Weights of a small mixture-of-experts language model, trained from scratch on English Wikipedia.
Size: 10 layers, width 320, 133M parameters.
Experts: 32 experts in each of 9 layers, 576 GELU neurons an expert, 2 picks a token, a softmax router.
Training: a variant of Adam for the experts, 790M tokens, 12050 steps.
Below are experts of layer 6 (counted from 0) of a mixture-of-experts language model. Rows are named up (a neuron's input weights, with its number), down (a neuron's output weights, with its number) and show model dimensions 120-159. Each number is 500 + 40 x the weight over its row's rms, rounded and kept within 0 to 999. Numbers have three digits each.
Before each expert's rows: "comes before" lists some tokens at least twice as common just after its tokens as in all text. This comes from a sample of Wikipedia text that the model never trained on. Tokens count by the router's weight.

# expert 29
comes before: " to", " the", " in", " by", " a", " on"
up0:533450492552475499422552447481551540455492497509541471436481502422467499505481404433483494507444490566549417491538426509
down0:566481498529486549593522461503544494470442508456494496555500460491537429505481478499478524503560448472492467461550497452
up1:467517578525443561518501512498491477520509475526487503571529491478533468492503509491520524471497463529468475492508469504
down1:464503455449489483531445436484521555526418537520518465453510472445510576522584487495485578436462511536523450502505498473
up2:499497492506577539545473510453486522530541511501548394599523513479510544407509473452484504506473442485451553494495466413
down2:465448471505488441468478537605419567515441440476494482451464520506566528514535442523515490454486558568521499424525551489
up3:494417552547470533507491473484447474514532540534520426494550526451548498513521424460591430508473501613499562524474502524
down3:504610552464514513505467546503559484517491466501459500466492526490501519545408473484495501537505501467519401448472470537
up4:465509459541473520527508492445447494555502568489515491501493571518470462572475506518460488495476437585548575525538516525
down4:528511505514501495459490452432508485573490574485455389533534510513485457478475554579447570513517518586518522560542517465
up5:480516539545499554457483520548492528548389484510462428550464486527533541504526528490495539505522498543518528479481473473
down5:478495493534437502467413488465476453557475532471462512493523526543511517520514530457495564376513490564473500441512528406
up6:444504500562505462533567463522504543561513501504475505582453519448578454504529478508569492494505575442536497491457477434
down6:533539558500510580526489508483524440497539455525419454517555450512496512460600437533503579532441478492488478494586396530
up7:520512396471499531497518531486489526464496502511546434521499480478511529445475542471508393538438510502507473472455549483
down7:538467480434485469501560531510491543558515467539457488533507497453549521511579517453527523517463507475514602522507512538
up8:478434506484445478505581470486490461560530460477506451522516465385467393374466462519509550478508484439515512442519554448
down8:503479523502505533509525506453467496557501497564503573528495463428443582484514504475461507560441503518539493486494499559
up9:563488486483407512446507500504522452483457565485463482549436464490564550501524506491494557510537517499465551507560417540
down9:489507555505532498556476550563477503453416479568546473471541552495504464523443506530529489487607520464562511499477447518
up10:482489517548496547444537490525497492550489563483523471410544489518508525487525481466460444522544477452459471490547478411
down10:492535548498447546491479506479532452542553546471493491520490536585554543517571439472474556418528556549424523542556452532

# expert 10
comes before: " of", ".", ",", " in", " and", " for"
up0:552530552475474550482510502520498525466499536536492466518524449480522480473436519547473477539558404564461461483537486494
down0:456542539500541452547496501430510484486520586576488531491537443522542496506500453512535498522466534463468437515588536459
up1:568552494486411548430443579514553495473558513489580523498473420473576506464468515513419507517525577585542468553486525543
down1:523463446470483449468490499541439552452468489542483479499442555531498496534462516517534492462401505532565532439518469497
up2:495523524521463484467538428419557535471474504502496502541468530495553423481540488461455503521556553509518538522468480501
down2:512515553457535466483482478518510508532507550494487535521446537520488538461481456475570472463558502505464478551504509567
up3:513485470537478410520526510559454513527536499520486433538498553495548545524480449456430531523509444466421465530553527476
down3:515556403526512500464473484517427507507512465559462499485499559445484476486531509450532488455478481507521468500544561559
up4:484508481526540515472472452447481493519501534550499526530509557514490510455474477520535436514579468441403481500432540417
down4:450416482506514543423489478498463450554571455512426539502513530456416509451514529438511435531493555466464434506493486512
up5:581506484544396499493548550512497506531451513478511435463452436470502518449511459474511463547524490517443440461563496458
down5:469623532494525429579528548511485476511502539446455473430558484485492492526475520519464496520501520477487487522462438531
up6:440528492504480426520487457501525543557462537509498521491502578492505504502409502487482505497522603527418518403493568447
down6:457457532521422477525527546499553491524497513455493611492510508494445490441516476414519397524523545463505481461513481492
up7:547459506462484530471504504559492512544505488491540444464446526501597551535493515472520535542485480521486525494449451492
down7:584512569507507469514552523499520484525490477498514493544500483479511509506517469534473512496508483477534479514494539467
up8:544513534559472445507516526455464469535451490517448453574560483535584475510517490457485519525591461505487466415474485499
down8:463533525466495459506487495507474476581399516552453457545546433527562517520574503545490470497566460512454458484485456512
up9:496463496507492490476493463574487484500504531456525556524510545442440519462517458454528558556534532500527507534488449449
down9:539487505503492495484468506542486510508517553469482558487479500501538535428524516433540522554516478481552437479484451457
up10:552484530452425531408590483437521538457488572456482499476508507560444471513514518430517484479449506438497563507528519566
down10:490475486488549439528503523516481533525497475482498492514460506453483512508561522489501459493490489434519574590543461459

# expert 26
comes before: "-", " of", "s", " century", "th", " round"
up0:529414556523491492553494396459534451472452462505502541550562551417550490527468524495487419474463478529506492549519534507
down0:584509563476482448496511432467527485541510505501471502523469518438488500516553563502508535508510521499505485467455452481
up1:495451516431483520610540535461497502549545480488542504492482516520521523520490472580535422502484500498468562485472501473
down1:470457459513503555553484427496482496499461554488532515540461542526473477557493563532484416389512477493536529480488515490
up2:447469508570483511487595558432451549571487500412510513543505567488470525496480504540428527530550488533482524549526477430
down2:438454592484491514533483534489484467501572515447509564546488567485548496515476533605501545579534470410458564522514454570
up3:504440471571522482470440494473463518536480549491516496480517575542551453507538490499457501466511423495485501564507452467
down3:467476515502498464481454492512521552563478490479597577528526574579422507544485474511523486440513556485426542528477475542
up4:515454521564494551508523585563472492563499463453485445473507431457497512481536460400509529566481541506538546487503455512
down4:539443493520507454526509571497460621496517435565482487465503431528491506473453488443477433517505450540415548512530507511
up5:519525560554473520490478531451457508454521478440490467519490505492517465515551466496538528487531498495486527429526483567
down5:469428358477476488521520516535504514514558417520478502407498476481402423522515471510476442533457476495462474475454484510
up6:484467497473427515468465499471513497422462500563486485527530498488516462533512523508504462499508486449458475509485519474
down6:511543444490470485469451542471470484523515446495446492500463475544510490464477541520420547532514504461526507532521510539
up7:513457489478490580536548556483521452567492478500511430514553543407524491508450508437551457474571527447542473546516525506
down7:542627483488478504514452511473514474479529472466539472518565523466515478533463461504514501539488504497536458538520485508
up8:529458530538492561494593506482497530445539530516540456465492558561434496453465555524507521534476512475519564555479494534
down8:569474502533480517459534501529507511498510490564485504448434511501439452549467493546544560464470489491444475540496437482
up9:546484519554497556495515486532478387589476517481543487487491471524537568477458507457500484537493560471466524500475588450
down9:457522575515495491465520531525467511521502493445451483510498559529487487476473483599444474563548511472480526522521535454
up10:518450486514546523554576530556480492505482493486587503496519412438568472523548485520475509502591501528532508492569478509
down10:582505486505460503512503469500559498457453472520502465467522532472499515510530511500512502559540492528521547477489495661

# expert 31
comes before: " the", " a", " his", " an", " their", " its"
up0:522443486546473510471593513482532451471423552453484548505507555464524519505511544502492496476489459518441535517469520455
down0:500467491498486487512520490479437578510548520510470490494605565520479435461525502542621459501481490527487509474553471440
up1:474494559465461493487561509493539529523473487483484503535568525506491496494441431542444467514481515527491519497557432533
down1:494473493456450595476464434502472533552512459518457465490508466508466467493478521560428529489524468425465449475528498565
up2:570411488475548547517446519560556477509500461526451471532590571523513538536556514506514512556516547514465505511476560543
down2:496525426468433479533470540484469542533398451536513489522523485477497460487501521534487502485422487448481542438497468540
up3:483418456538443548434453465501569503544534510505462380498464552515469517482458530534551508567513468527563513529564481484
down3:566464503515538564587483482494540475468480477481535479518501479510491474416458488541559468512455479393522550524502518498
up4:543480586463492490522466540428542482486523504494527498575506469517538499469520461502547527498515520548387447447509505471
down4:520549525477471495488509532477488483540553573541547514565508515470509528548493509473467570526491512479450543459449464535
up5:489541523493578538553511462487507429489494547461491481491523602486569510462500485563491472561552531566474475524490600442
down5:565521545509452500494496377484572570476504474516455481482464471504547508504569500488472513529436402494547514547544459496
up6:582452501547518504521506508468536540510490543425442434522514545475508548554521545503466481555505594549471565479484527471
down6:499568527491431532562462520522522442518575507516515523558485517447448492583515484528452489470477535501502597552543476436
up7:475543460500549509469507467461433560501480537461491470456521445522439441535466446516477541548526547520561506463561465498
down7:443417489457524443444484526501504533437526518529494501452547523526439588495494487502503593440472437523524501500497515532
up8:547457532415466448530461430468462480475520505453451504509412560575525572533504549533465503508522496460494628494500450483
down8:504458483548469542448505449476511517473456495531410488495469492467515523491548459478531478465462479458395526415465446482
up9:525534588502522522513531482521462524491521470494447421570509583495529516513507523456544537545549511539489548440456478507
down9:484430484491518517535497487522473510604514561485487550514523491513462600519490570463504484517510552528521506509460530521
up10:478517517555508493494559475444463538484493495462518541544501509497434509494478563521548477485574492395543517448410554466
down10:487475588536421487461527492530495485524477504557484555531425440562524512534476568466526493432473522491547419442514516530

# expert 24
comes before: " |", ",", ".", " (", "\n", " and"
up0:458489470489517565483446575416502512577484443522499500481470517464546516510490479540516467574468536459496558512556427441
down0:453480509540514537509467514514494513478521573502458504486506481484471463549576417497538530525542509454457440471527450512
up1:500549501530438590523496480448478501503402499500522497437559440543519511480460482528542452572523510542536478497597530406
down1:468576561461565560547554566434526437517513496577504470492502518560543535521511582543465453518410516510517528546497497452
up2:488464454461571518466543537511413529476447464475503593511547395545487550516501453457528467445469566545427495483427477516
down2:503530580388418444523498423504529466540548501472536445503591492543477454475486482504499559480541452573485485448494527545
up3:495486462555476514465443495553442541530459523458563564472462524526567585465421435518513500434506553541448565513584473509
down3:486520527586433529517488488466460522504481515489559487481481493498486495527491534457495565596482537461488485524542545467
up4:464510475578477588431514500454509502491491519507506544488482487498492529467432493445477449541481547478403490502496506494
down4:506562468401477521573476497498549430454613505451467481514502499503490506535522499453433482513481508565478520460505445509
up5:498487442551468482445521546453513512463411482464569508533556462613506494534495457472470437592541554508486461474481545480
down5:520476442489544451475529480537501483482516489539514422480499495536512537478553480461429507495382508481453583481472492513
up6:510411537450572456474478504555452464461511506521464550539568489451504521395528479512496516607515531510468442521501502558
down6:488534503517556435496494532494472492594423574520448443560547422455519490459510482527530473498587526468469530505474467438
up7:454551458463506503470437517569487462468477471462477528478510505529527473443498494528510481504482564527534503516477448529
down7:486441431520501468477495522522494555572608547466530551435538503513443473498486539449514498440480509566398495504454465515
up8:516596451528538516501532429455459535542434434461521459534413531480451452483421451538549472541483524469466395430455469478
down8:439515486490469518514502475518558491573538464469472482447471451507476432620431521578527519478484441497558434484497551515
up9:471455369525495497428535529547424446493438463550452404510474510471512491499441487460422488462511513528447471462479460459
down9:508519488496571574515484511485502578497520443485489474535551482531479545515590507479511463492461435491484461529490544459
up10:478447475510451571440474432507509464490532554453529471537459473504547564449498545485475489522534538447472424470448578511
down10:492501502415481605506536504527499574494489485406462521454541445527441522449485503460443494490568511529493459483490517488

# expert 5
comes before: "0", "1", "3", "2", "5", "4"
up0:524561460499526559505507437460507488439491527457483492471455512534506486523496516561476476499482572540375486517490492498
down0:498479521564517534531473486481467494497485512452463559490506429496500463498533471473526483497489487512451493519571466507
up1:425534432477390525498547466498544499522499521517467515468573533495442510536506431448534517524485472478473504485521515521
down1:513521492472514475521443478501500516494521516542525523509459482503512515525600455481446523473547489550452460490458456428
up2:485545460518454484482503473402577534401468436540471498532515584514420509556434474496461463492510547494470542486505481546
down2:462570424447472479487568511515447502512531484456500477550487438490411532543440486509456491553537466521517509473477534492
up3:522550440466444436491463480544477479483567505498510440458502539483472512514510448493455492514475535487594609523459508484
down3:531449510558489467547477501493522505495464533491525518493460471509500419484487543514417488560521524470477455414532436459
up4:526501419545516516516446508493538486521467535440494497550567551523471490461480482464486521498561492444494463508543506499
down4:500540591516483446484495490477600529492520510517450495550536568407567470456493470553505581452559471476524438480469493480
up5:537491484576510482554482617524534472472528446462516501570586502498485590424461488507502496512535490433480509492517487526
down5:502589512562529430486499538543549514570517499555459505536528525436534506436518448479495562443468446467552476502498517483
up6:509504490519508541491535507525547533431509473486566482494483514453522514546500477524481510487557506550517450521446466500
down6:475522500436528604513498450494540511516424458499564545468521443475541466493508443516453594483548445497492517503500486517
up7:497521467454561474544485463469538530467522528515503540530530508534465503512479481475478543533487479460414457533493493410
down7:548476523487523546527584514529481542502488561555426512512514507508462506480506443464551533480480467561539494497468492517
up8:420547454514516559492493547580476490528521424401482469463516580368487495445522420542510485485568550426505602472486506570
down8:522462471396487434509531449453548459531550527540493478462531503504497479474517527517494539447518492466513508488406493504
up9:442444483507526479487514516432468523496524490471472545599603563590443544507463454481505533556489507466430472474490443551
down9:464530559451625551578516529476485465516536526398473530489497481494511469523526469551512531522440510572478549535441563522
up10:512472518533475501529518446449431518498437507493524551573529482522479509505498524506606475557499434438454410492481423547
down10:517449513422448498493492493559445507511511484475499524498530484481475469590473511531484586494459462487538531470461510543

# expert 23
comes before: " ", " |", " —;", ";", " •", " guitar"
up0:531538477487518426498507525438531497500518470489493529528460475470515634522450538477488491539570462490439546510507541562
down0:467478529548546426436496492467502464463539568472561480506527522428439438518533533504515493530495488540463469518528454498
up1:507496482508552544527471545434548549493506497491479443517527446555479525478527457474437503553479463501470484536529497509
down1:478464525509454544556480447476528440497473476570539488518461563458528426532531548498497592461552547523464532519517504444
up2:460479562455438528491599534506545513487534477446434501551551481485576539536514452540501463481573498470393454472554493495
down2:519544486497523509457525486491515473530525483510436534547537485508528598500483460548534521496516527506500528465492467564
up3:519517444476513525495491521479511477440508499541470583488517517475546498474466433461458529554457533503471544410522450433
down3:524587467405447416459456487474490513481582479452481442498526487536470532467482505460538587482533481501486480436512482481
up4:502538555519486543466507502460495458502494533507544486560570441461518486546448529498551476444462480551471515435567496489
down4:445526528452526536580579449531491482478503477551523480554558462541455495535499543477554507545476463497560533575487510508
up5:508471467493516575511435546504498520494552500522539431497504474545500448505513430522420503493493518475556542498477442509
down5:556551504491521522558495497470541513530518503496478524499507596479546473558505512545497489524457534551543507499482472491
up6:465474558453530611551476555469498479497507528451475472490485459488520542435482494493452539495447534474492516528493473464
down6:475516506532533556503485548499554531520467465443555469474512575444516471502433544480535453515553499487541452545482434462
up7:452472538484492581498522471515485513458539550522549429530486512453501451498475544464594513457500508520440541501454447495
down7:499479425532453516546524493510534492501473516507463484512552473450482526515551455535479521528526498515511533537498500554
up8:495515509503479569510521571524530489568459481442453548534511515476563542456427455458494517545497556493513440478501597500
down8:525461502548541570562425512522561500578539497531478550439499460530514478459542522460459529492477507464525463494571580480
up9:546510482580515552506548520495413447520450509505456463546508567473533516446467472477507459456573488495493496539518498503
down9:576554516471500448482561468493543490609574486545471474501505489519475582502426490570509471499468444511598481402479466515
up10:510516494546526452496508509484485500472518524455517464468479453497568493478492453482507488510519466489530513495495572510
down10:525476507534549522567445479509446586540543500498513509486457462544490545424545454499533554524596517531524491645457499484

# expert 12
comes before: ",", " (", " |", "'", " and", " –"
up0:499478481555554521546475522416506550508474493488492501550523479447515497436473478492504570563492515557458553379395478512
down0:452478520473470428549481488563499520491414549556477527517468460533521479457484530526463419446527515508515453418459484514
up1:527507442514471512518510475492494516525455565475528548556550535410596492519474496571467425528492496470478586452469466477
down1:498559459478430505525547511482517486481511596418560515562531555444588501440555513494487525520514492544513476508475469431
up2:558539513555453493424514501495485480499507457488492498557574510491474527522519500476456485473589556551539443472488509402
down2:540553476515529529471535505550504492476596452472532550473497473506498443479483552500469587453494450434549496569497496484
up3:491474503488530549568493452531525472485501576569428567548477425511497478530580487489392473482441495553581554464497463547
down3:448547543507580543529499475525528518506424526448490468479593478513496496476531453502516497458461511466466477542464408472
up4:523528499421484504569476536470503534454448502528491460563532500428558504536472471494491441526403513516465543420420448518
down4:540487443435518559544482470508515504491554465471533565564506521536502485538477482492526465561387446477564463520485428394
up5:538536483499423609501579510503528512514469454502468555533551486371488521461568491512471439523458498573506481544527505530
down5:397528482447469518494504503575546434523459501465482561474542415489472442499497468464527511481422544463542442500462483488
up6:513531488503451541574487456515500496535484469525476507506501535462532451455475421525484556503555481451473481483474493452
down6:533479482486422501543545529500526475486517458561513559471512498486526467469493487512502510545516553508464449538472452425
up7:532470525478458500439480459527533459478482540457491544537462481424510499486508515513444509544511558526486462519499488500
down7:555531479491474499458479475539495482508557515510545483542475458536458584519471456550454549455561583536489441497504466595
up8:546498397544509463547503529486494496555497473402553517499515533472536492474500484457505520452510502482556549535549512518
down8:559520487508504464483469497471498501460505466479498494447485521483503459571493556438504484471572510513432487545499434471
up9:544472530513479455599527483448565467487495540451517527529414536490568509498524477471496568486497487510484585526464484466
down9:516507482470463490561589481504479470520459499478482449529528502474530506495496493632399470460512514528485509533527476433
up10:483480497550505509506548457441509504466444474464515569566501511508510486546485498488416539464497504487538537497574510423
down10:455575451478469522443502472524496451505553484511547481498451430549447517459514525490548520499475544430576484544548519537

# expert 1
comes before: "-", " ", ":", " •", " Born", "See"
up0:504476469528507513443495552459502492534482476505556467523507428493499486483441532487531521482514499443543485440493570518
down0:520461475505508506548532521452486412535446483555490527486462550499432566527499529506521522464490528445504469511610441554
up1:573443513546449449508511431492500504415453447505483537498477517476447492513526486486426473515524477539491480481509427474
down1:534544554510526610558525478453509509341476485526501451516582475450495508525551481476501494528512542473469520520516470465
up2:493523478443482491518516478520500440532479483477511427497562541445507490493476484497462479494445474521496552475588506451
down2:535402463472548448450590537491507494553457536515453533542606544491507486515515498471529517507571539519437523513452525509
up3:457439455511564468498516475438511517503534578491512460575490556450524482500556477456456405493486551524588471515583522454
down3:440527516442518535475456569488543515450514513453492463488539527513532549508558481497485527560494397458520554559441387507
up4:495528480523508478529468501472496510582496504452502427547519461475468526496423500491519534512615476474467475525552574529
down4:425504496540530554547525537499435443468490448510533463504471460540492487553455525527491464514514457538485521469472520531
up5:506500485541469477503492485495419434433477418480483513450521438497496565485497509556521478498539494532531468555519486481
down5:455433479529465473534485548559491493528499493481480517450454551399477528515522584497541518478497515553545438505493467476
up6:562508539508507567543522492427484515476483402490461537514530519433559440507524444469518421519525508518489524491553405407
down6:524501428504429550485512506477497481552409440454435466459480570503540478481537443500514486539580468402480514484483454502
up7:448499498506511467460486489437505489465487506446507439517536496455450514521516513377449463507541511539501448478588491512
down7:468543514536493493467538542496486508454500464539545528469487484486461486507522574432503478492585542465467469519489437555
up8:508504498525516492477482494473468468527510430459551488527521569488552512500506471492522526508483547474515527473526466439
down8:498441552470548528462518446501554526487555541452473535470523539518606476479583497454500567533499518567452429529532506454
up9:485453472456469548480473491495566528515504521441448533521518527536550489460471492541495497542549508507523458484500462490
down9:510434513458476529443558483461478473442519444510502521488458519436513502471490564523544526471491518480406459471439574528
up10:482489575492521517520523510440498549532550492461475509516504540481460518432421531492576516484473552507501516426452535519
down10:534452525504532475537532553490520534478485571533521510499432446468499486463527555463568586496497553492496441483496478542

# expert 2
comes before: " ", "|", "\n", " —", " +", " —;"
up0:507435474555487528466559493445500425551494571498440523563480565490504533468405428462577444534503558524455458504545422458
down0:509477462507580394406515496536491436491465472556500436488539499476551493442530447526487454455478518505509487519530470525
up1:514490487556539469601580451498544463545488538498510503544514476532478439479509514441499509567513466454523537529481474491
down1:614490485559571494487432447437438501492460489498526431490498517448534513496498542537503485449482489487490543526613515484
up2:518537592480521500518526493496491527504491499508490542451472470569501436467537481523506505527467566455557475516530526553
down2:396501512475496445520448487535545573524486471444499495464465450513513496395542559527467534437512474489524500577492496489
up3:512578505495465493502489465493537512473514532514510498517472521417505548493440460525474413470477513601482480469520473479
down3:456535467448538487468537519471489487490484537474460569533469486576494427467460456547540505507456514529567524527493505487
up4:530572505456499477563547500402478566479470489477523511526449527520474521402527534454500495541567478496544539548461484430
down4:470496447447507505506543531487522442512427456552533469475564494478526517547446500476491560566549539503523564514503499474
up5:490526464502476515459601497457525495539519504581491549514456463417544508552469469478471501517470496505462536507530495467
down5:457502493478521417525504498530556550478489489474499452459428484534510422491542516548472465524505496499504515498573538550
up6:534434516570523491550498457522543460520491524502497514489468497460500520442469521442462426534479507488474566358504446508
down6:564440462513490445518565524576497430529550493520517510477438502527495466446506496502485499509522454508483472492557492479
up7:523531496509399490507604423463476468494509528527432495593614535465483484419457409507467552555534475509428484474572528465
down7:504511511475460403490482518508517476486533555526446475509529526502464525512533488511457582437533493517545464566475476515
up8:491473562529504468441456505456511493519585506485476563495527529462483512518423577486509501591503544464461546448632417514
down8:494489503484497518490578500477412433473458526542513500575552533503471488505520492557587538543558492439476551489550500560
up9:555441483536510535441464515484494500487491428496445390517483550487492487484461478489483466516551524503575537465531465427
down9:493469518421572517539405559453574512427506510500483564491498514538576526518472491418541458489465517451475514480491508488
up10:521454571531433454535520433476500454456399416474463471444518536546544509479528495525520497539470478489583488461545519469
down10:475517542487564559407477530505459486505469453529449514526542446522484622469548515544536486531526529447525453482500476510

# expert 8
comes before: "\n", ")", " |", ":", "–", "-"
up0:543482535532442507528601480475511614478461556508446512477476523519520502452589438470464457567517524538582481444469567485
down0:512521570525495543460509507447496462468537476480462513492470477531510495411625459527557496434466528487439519488460516525
up1:490450538489519483455522514436460439548540451473547505521524492505566491484480512502506505479463439525544507508526463531
down1:453564536501486528497476579512525477569514523573489495488548472439498519444512498491481467535562474482498504530532533497
up2:486511562540466532508504502489538521462418503359526537438529516535471549526460470437539473529496536541497480501502470480
down2:546438482574547530474552399473585462574453529501490523484501498476485501463519488504548502563503525554523491567509476510
up3:517548475509481540491525460443508498542383467455541471551514557577564483505398485512498498566478535521457558489502551440
down3:530468477527527508472475530529514464497477433528495473501506521569487492573519489469562550448525502424484411461516495519
up4:477396527542445506531497543466428509572540470471512515550453472408460507465455444582483528494530447468511502507472404476
down4:491549540465456529509466507515515535555418463450527530503533567481541518483565465442494495473492520453496489557459383492
up5:486506518502447475542511475501525451529531508404471528484533502499511483492477521486494478578516482513506482450493441552
down5:556460471466456422539523496541557464519514567455530495468516552525477507485571439523514495436526502515530529487548481464
up6:464443551565558564476523509516468473521479498487472467461512484492520531550505445500491482507558531557516532431463590531
down6:487512600452559524472502468500452494475464483530531535504488475460471534525508466489519520529506458555526463438460522532
up7:561527487514549573516565457491545487459475544457569513517524505485514496423505517496487480508467510444534526429570485446
down7:471429414461539542523486465459461512507504480527555591500489523414522530550554502460566550462516466502507537467555498554
up8:474556513572538508455499479495478390533471485417556504592486507526459517479525411520501484531502506500458470483496533429
down8:567532389416547560458493526537416476584558453526503509499498560459490522480561497550534512514488466506500511536563555503
up9:530508452512504476454562523513446477496469408548476454542453564449505505471499527411533557524546538486519545410540484500
down9:518538460540465540488568460490481525477575494553467456572509569510535562498508414488494503524557571445505590501500508430
up10:515454495480483525543517597435459527439547473549556505534427488506527523536504439486512498466431485560502585428515454563
down10:489431520424491488477513508456449484505521479492492380473507511440502570489477494442482427490498425530504457548438444498

# expert 21
comes before: " ", ":", " January", " July", " March", " November"
up0:476539486480424482470479524462593520482497460482594519485530534466533564456417482517512482511556459521497488445525538442
down0:450484553492463435543476436556516504508424514528550454487507437529484439475476497412485505491517458503538451555544498448
up1:520478446509409555484433551494557476473506467476524467530528496466478505455523514475419462458423529542476488537405486511
down1:532440591524454573542500460454570505509466498486492448417474495499493455497523525502446573506494511582431529502485447509
up2:556440452501466519541491511509430469501545591482461408532488585480460522460509466505457500499465583515489464573553473467
down2:415433481433598491502503544471490481554464537492453530552513489561506575494539518496551479424462590414494554463416476500
up3:507458454472481470494446493498521506493457414436492458504530605476497473484509491445511531479533535534384552539548434498
down3:526445440491528415600612447495477578494565537480548504501491498490501462484490487508548455481499541530584506462520508513
up4:494543538564469478483539540506557497511481591526490516596587490481466438444445531483514428487492461497465524429541548398
down4:484490526462487565489529502485542548483449534433536497549525497357550503456519423518501542468496494544506542506497528462
up5:519541469490511486514477469511477431520511495495552441456495530412501530522460515490464504520462479489459502424532517513
down5:499473548427480565499425440506535503511508479521469472573501442583472441501503563476474575539481496514578476533511561510
up6:583480552431509508499488565492489484508465526458559436538538483543544536460469471492519508528511536495567508549530492557
down6:505519460478467557481415515453534496586545559442489443557551526458569545501530548481507516528488476485503532488522546546
up7:525493434493439541572532529452461447499503527488565551471519533563557531538485495473463489465501421482538495557533499445
down7:475542453380474512513518451456509500420516513518526503540439491597514515506529485519524535492462496465525475488457505498
up8:604509512479508596538578525478498465498477465440515525512502444489450504519477511551516541487485535510540435481509515454
down8:471493527449494531513440481524415537519446487588484512462488519453417376551459483482501448517480469450547484484540447448
up9:535520489451536466510530481472521500516538483559509542555542478496463537469465466484497478528474461489517492463503514473
down9:522520502491527466498562472412592461515469471420459475482496458445499497457489483581549557526529512429560467500491530429
up10:478482481527494517514459503476559433516481571552437551557432464479532556485524512502494522528531458453469424548529501492
down10:532546550541573481479449433479515514501528543472538485517533454537525531474543523491399440524527502479416504458449559438